{"d_shared_expert": 0, "normalize_top_k": true, "routed_scale": 2.0, "lr_router": 0.00217, "optimizer": "soap_variant", "batch_tokens": 32768}
Below are experts of layer 5 (counted from 0) of a mixture-of-experts language model. Rows are named router (the router's row for the expert), up (a neuron's input weights, with its number), down (a neuron's output weights, with its number) and show model dimensions 0-95. Each number is 500 + 50 x the weight over its row's rms, rounded and kept within 0 to 999. Numbers have three digits each.
After each expert's rows: "gets" lists some tokens that make up at least twice as much of what it gets as of all text; "mostly gets" lists some tokens that are sent to it at least half of the time. This comes from a sample of Wikipedia text that the model never trained on. Tokens count by the router's weight.

# expert 101
router:492467484522504443554525574399539462484444399561513529491446494531506420498582522458452509445490499529576412433510524526565432487423489527522400399463528402464418442589391514398523462538482415473500472482461559490425496414527494508462458425494539462501471550435504491482480469455491537554
up0:440541539529458439499507514401507500490544510520475618515498472448535516435516472465614552614558508404519397555566486516559453528470452601559567464485426382476436479522446440467516559532467477443427435490492469410480468447475584538584516497470521506506516468533470443440527450525482468514
down0:527502484618524483470644533434462439600506477549552403464500524486530550549433541500515444565516519533496467521529501566470514521499388472504549498540501439456504493372536454568551464442503545547552524516483450439473580436521597477530447406519518598555570504484516450551546562500482462517
up1:384413520463484524533545448513504517495544546483505469504495520477575419538542524462531474603496395523508590466465461489502469548428495497471424542490464479466524536550530554482537498529581520457442497473492452545563458564458606456499420439458595450483475419570446488389464476563589589430
down1:511586467566471535378459584501540444491535505521460504516430604488468525497465593561469472429495482479454422517527487516479487504507510582461435478546512502602488538538505528503426529418612450455485585525464571605476531492451595525482543506428574503538552476420450492403465544426476485488
up2:407476496517558487577440534433551527461500481457519450499413622516516512477465420511422540469493443592520471456535482492607492440522409511543562390621568469412547433468487459476472500455496483494445473490504437486447499508467466510452478409399415516509531572497447572491549504505486505446
down2:455565570498492507464475478442484601472519469437490498471525455478517562465492520473481501582496470476509492450386422456504476425429502476475543597423507557393512514602485566464433547511517484497552532531544442477517488578537477501528548554544476537539540451482477446523414422675491391522
gets: "New ", "American ", "British ", "French ", "South ", "English "
mostly gets: "New ", "British ", "American ", "European ", "French ", "Australian "

# expert 242
router:479470502486522441515534611555504496424489509515571535480446464543538510432545458469576534357550437572622460508489429566588466477517538506554419444434637504452477497573479514468554438559545461501428503427461520535435567486517478549444507483538572438501470525442444446519493478477512518500
up0:396459514532579446397507587529492437543443469487535488464478467532549571510500485557493517490540527541417561464561529491549443522476558505474519456462504478558575454464494505520526542495445438486379647570589557545585495572578515531567550510545500452482448584525481559428512420508505480541
down0:475472457535448471463487420470516555522581564591577521547530523431436507607562477542551555482483549466552529524530462566626448512464513593484570468529552505616498615436505502559557490542550560502438438396487437521495523522525536502555583466493557516455503480428496490462443533467553514475
up1:475578514548508557443537505560494485486547432603509489517563568564575565443457492464519511458581413498561485509464511595515417554469510475602413595538611516537454479486514546469596404515532487497516493480436449613520482474501483498449526513376570464447472480533511457567500531509540492493
down1:472407418570475564468505518545563440407517535518464562423574476545483555487534592558558439378485533515577439565463388518535461525474487445449571483471564505424531486519439528446485493566503444500460513458476523597461512516432531448486537464486563487446481489524570453453531536432589447477
up2:567473451507521519535497512455458438453534498558502449470554501494487528495514474537549501588530521529489365541422398636527495493541505518505495586516491528489389556497456423466473518449509536511436417508487423591500561521388524482407509516591493431514410516432474483436478549553492592480
down2:533507538524453526402487427401539427441574399576546522448485562475496515488529551476529440502491522566455556508430579489600493440468492536562447478511431451488470515548653610501583501587534482508512446416464454493566487499495394504469498488440550470480531516486527549475495442446544497500
gets: "er ", "ers ", "people ", "team ", "man ", "one "
mostly gets: "people ", "player ", "students ", "children ", "players ", "mother "

# expert 116
router:455451409462497469600553571480553475455457403495499554495448549526540427526639495535466503451430475520609456464430497538611444441533499462553422416460519540386423458516494506463588402527459534537523395474462499534495530442523551507500469467550508465533500487514533488523533491484478487557
up0:447429423447500463455527563495378485470492409452508530478473589403590465515457521491555446464533547462563392492587482497521548426504519528463478488532445523450503495494515428471522499472429497418475470461580570511501483515498456485454582351457511473543446506513536464464535528599560437568
down0:468523532514540488427499576519426471429453398514434445487505479570529506464517557469493594509427455490569410505511530473496591492506546410512497476508350536577505509627462516553483461528492538562483471546512477521593490580445448468491435493524457364586486529483535528475490425536489482522
up1:526496489497473509540517468494495477478472426484460484535533516592494464563503491454471532480401508450518416503436416619524569494465548498577581563515419511568489428502522528429399562547590586491543422516506452508460511505467606608460537419457481461406568513550451414502509476514517448478
down1:534522427526463455539466416451483559475463395472458473553415528481570549443512530469396444579465425520560543492529547561547516528391547435531509383512527515588517454558451500495465527576555489484566456513508535487466581478475495509518555441507502609458624505508487511445563545478557555496
up2:573562551511477472520502566508595514407515462481528512530540538587444437477486448474507470477479644431514498514399540482614549486517461538564450483523539542495425492519466615507550442520526514469597519510444464491513543606504561430442472446487533528533562501556459536404430448480447564507
down2:475456469634524497438499513535438553553550452478515517428588501477498507481461438537410553512476506509520532480562440558434446537434498428433482542497531447510433577542508465482465461546458455549466540485549534534438431425395352568486442484469507534526568526558544539583467464494592550516
gets: "the ", "American ", "National ", "World ", "s ", "European "
mostly gets: "American ", "European ", "Australian ", "Canadian ", "Spanish ", "Japanese "

# expert 123
router:481525470458536494605520600554497461465517526471562548430440486461569463478546469427569536477558474561545458481578502534554477470497538541548464456425509534406531459566474520497592399591510432476401407445520506523497534572493578554465510459542599441578521484480530462599484447507503502527
up0:506498579475601466520442632497408527497378493438518537553480464481479503444576430531458468545539421539496535538461483448556489508486493462550468566444497562482558598416497441553533501460632418472445566493530507505503480550435567539594517456550500527535502507486477532586467416492526510516
down0:520490535558506469509461488542597552478462436471460537454573485516491511576459498442485565499505557332556542438588549492463488549445460478485526491509516551582486420595521533511495503492566484558415491422566502435461553565359516492424523533502500488538478467489574491569577508457522489404
up1:513402431443531522506546587463591546517463454528488530550516469471608533469520431491557578554554434440557387499469527510562457519456497522464458456540526492541538519469480536536505429490480523560547501544424508547497384486520506457525555544421451490439514445534367427414555514395511472519
down1:556547479506463557481573494516487453447491543470542604472435553472528429550511516519442559508432475429483474539523444574541524458616459508475551464526481480504476512523447587515537430517519509541618519518478508511498409410482501542537487499452418357497517468437381530544531586441530404542
up2:503443491503514477601545537491465536451478584471557441543529587565501500458533516508602485477554529543508490499545583505517444503497510552536484553565442493388549603534517516486483527602481568478535377498453508529429506472573429454526537540601425497589541491423484443557621526496467518484
down2:486575492451526539429516432512472504431506468432541497502585446456487508510422576449515552460515479482507511548528466505470499432527522479510504501464570529494595397455516411401492435620491494483493508467638448476576523561514582512408450507473401462404431491485574486512504477559462456573
gets: "er ", "ers ", "member ", ", ", "ist ", "ator "
mostly gets: "member ", "President ", "director ", "president ", "wife ", "daughter "

# expert 77
router:508484522459480431525508586528479458452474489518520444522436413524522469520581459537531506431507422557579444492559511541564474481467525528568401428417578473473471543570444461433546485483456428516453446410485552405437598468557479531487515444529556454453480563458447443547408466432488524578
up0:454443467511424508569520496481548423453466450506497571604503494506473493462475565472555493468478499582602557476525442579568442463553489526551458531465532503461464427456518384446588420489589480535510461491522521447476493512542553640498519486542527494476375559468457527560456520443407460533
down0:500627540486575508482540490546437505535615546472520521527565502427597421536444506536524536594506482535520544458545491590513463605573492594557454505494485499496516470623512414458566477512478462478502479532434482545417536426504461443490473451412460455478466447490509449462422493563424528483
up1:552570459476461471460583533482603499566551488463536507475560465590458508498411522385485419601605485596465499453485498504478463370577452495522463485477463427478406524446452482493537485454413478469414523457523469402533539477495474559468476491439482485506468471489535501421520488458447567462
down1:518508544467521504499434530515504454476425491574523548513500484522455431475550534514567442574546451471439521508478419434439508450588438459494480437359531619560551470478453534517431587462530595499566452395466385566503461518514500480507554440445525480536428492446504452464477443477460489430
up2:463440437457463435419688470429516482527432451498475544535486524541545486517484502529448474450520544430583482478549478486528573581556528561504490438488503537512572494476654536461508491488579516466474524460513524471452433576448437528463461479413530534410514537548397501446529520519454508524
down2:526494338538527430464476547423485476564442501523488523389479510411494560523489545527490497495562480549519461422444469449535533491456558529512580456453488636409504440486546480533464410477589565511547562424488439518501494482457553515421543523537540551441573444499561567479486439500528509526
gets: ") ", ")", "School ", "City ", "University ", "°"
mostly gets: "Hall ", "%) ", "Field ", "coast ", "Night ", "City "

# expert 36
router:466452463495466404562517535485512507520523437513486527444446568531532464492623468419488469427520519548445509536580461591542441444568513400459378489412502503364443452522460562480488456538520451504475462451499539472489473463587538519508523530523531502556473466425480511490363458448483569524
up0:633522475510533523433594510565532459558545443482539465433507486484483583485493510515409466511518541569512487451593544462498495421555494512438490493463518559443428475490560448452497437506410469548572448533535570527566459574557426589534523514528466583575482507504388536514455471504593444453
down0:562465575555495550448429484506489580477460516495514557488572420490384463470534525477547470371583439434508537492532540482544527520510473587455485437475571467451482518491514481468539421567521571548553521451478527500492501560488483638443491489440507593478456467456501507490408615454419504438
up1:532545416585554576466519521523545470459539517476428538521505603517469480402533514446507530494607500406524570519487561563459409506567534404504429542479487470507519441424458509500578408520446471508518508517484501423464584498479614536455409469437481479507518474480436510476467547552477615525
down1:443443558467466587477671504434581493493581576462513533468549471525466487442534522478523524471558590484574499444450547557511379509485504452462466556482470461425528455428514510462491546439409507485393469474525457512450463496453530578495369457473515494511565482456589480527486509529487524521
up2:548485469476531476424553502490491519578517579520521437482480610548538471435493429488573529469450483507471622485564529582523513427501470547466448519430447536514505593490519479421520479488545470436456596456572426486518494572466516519415489493530487487677562449493508591448539495556516525552
down2:499456526440495539509522517483499420464559438526482446512491521473578548565544553500573511566532476407494479547495488504450506527385519530487667521514541504550542442514552475485520401520499430472404511477468514410487537426524446502443490422547497623489451533557455557452448533597562418516
gets: "N ", "S ", "C ", "L ", "T ", "D "
mostly gets: "L ", "S ", "R ", "C ", "D ", "F "

# expert 53
router:457499484519495412490552574430530451514516528550506492455411513545549466481530438423563455383550464605468467507511459527549450506453567522558483471465607501358435419535490518463529420493535423549480475422547505440479500535534537548431559493538591447587467523517454468483515412467464510487
up0:483485552441487550542605455421555462436444510528462479557480525529584484423516513541482460490536460444550431480449529485555493538516579496463464565523573508454415564493508422580608465476609512516406520453587512517542461524480524476427525508535448458447495464607594510473576447413468496480
down0:497499618540573533444437528395445471511498497507514526494507436574517451534485553493464542571425520593440460570413497511443558486539457473487461536488525528519502563491567550612520505474514460540509521502536437584514548428462407442533454577511445552492429379438491442539472485477461403448
up1:480475510491434491570555487475548550518426566482481414494516427518524503469525520560585440547539454548414453522482483520533386506520630505446443573507446439423430425520552475430499584450427483498535515485503588388501573515486556544495553451443518427524534482494495473507558465575515544593
down1:530390503597405517393557545472405527491442518523538551542452453461511518491534394492492392594567440469414463441438480457462491420475545439426475509509502482473566498547508446487453591544435497525493556415581516527582518453477519511469520438460486529442531506529471491606517506503506462497
up2:550479505509545467443531547543534463531489580456447455544482547499454501560477399542533469552530476476510488618480472530507436640514490538458547483415539505462457425456577544460579571531487512508497536393454561490585522462517528431475485529455480601562479510603407453548470486561403524481
down2:512598576424534481544493478504455551528562515490543502506438429456522454465441509414489501471473437531532482432440475455536436478448519494537395478581494517558562476559477494499434427505546493379536542477531508478460516552446574514449528544458454381478577398460596545614470554473534471467
gets: "es ", "s ", "ation ", "ings ", "ment ", "ations "
mostly gets: "area ", "hospital ", "race ", "game ", "tournament ", "ills "

# expert 23
router:517573494449564486538540576496505487446493484536491492509390516466500415518512517489569493422501472539573516478521456525512480594505578514493472513468578529440490577568480450463515481502500374471441388480474487439435603554556549591516497452488562514433494558438584394504381447451495501509
up1:480524521507520540457522503380565493478448408529501530499458541481473455473600497450463576510542599512547498477380520492562491435466550506454467577404447482561562534452489366519513558406540512603474540489516449511420500427503501471533523452546507560449409476487544526509408440454475492459
down1:574499498495463461431535521512564467555550523394516521428457519482450545493470455553489507571528517500452522491532415487516491464391488506502495413498495527465453366404529480580590468550489587451560531477394493656491453517496538479458452468469485543602516493494475481459511585494456570444
up2:471462513486582508586463543477490502530517485495437521476572527440513452514447464540558499553456447586607579470458523617553519573461528459475531449466559501488421615507527419556460515427453510445468374515543562476515467604455504574520420493520502475459432451463545483412434509456518512489
down2:487483466604513509571507591537536456566574482584599572554627450499530443492467532543574509434497524498572501547441501461486508485541490545556474500571475538494460539482526419462512501513555588462528489497607570575415482500430497464477392475495443499534395534477504510532527574496601523498
up3:469491566485555441517525483517492519562583489511466533540502555592417480534434553511466489452506549387491542461529568578482539610545535564460501487515633467446438427478421490530528534396548453523547495410491548508473523440470401578467425523463527552488533543568500446495484492455580486434
down3:466531482471488490490405534539509457504519543553514372402502536517542471572496490475509576476444532490470480433548568399440597464527434541607497558543507445542408516491555473458511480547540445448511565501427473379550497492577414435533504478497491476466390423518490469501463512504497450407
gets: ") ", ")", "| ", "), ", "); ", "; "
mostly gets: "); ", "%) ", ") ", "), ", "\") ", ".) "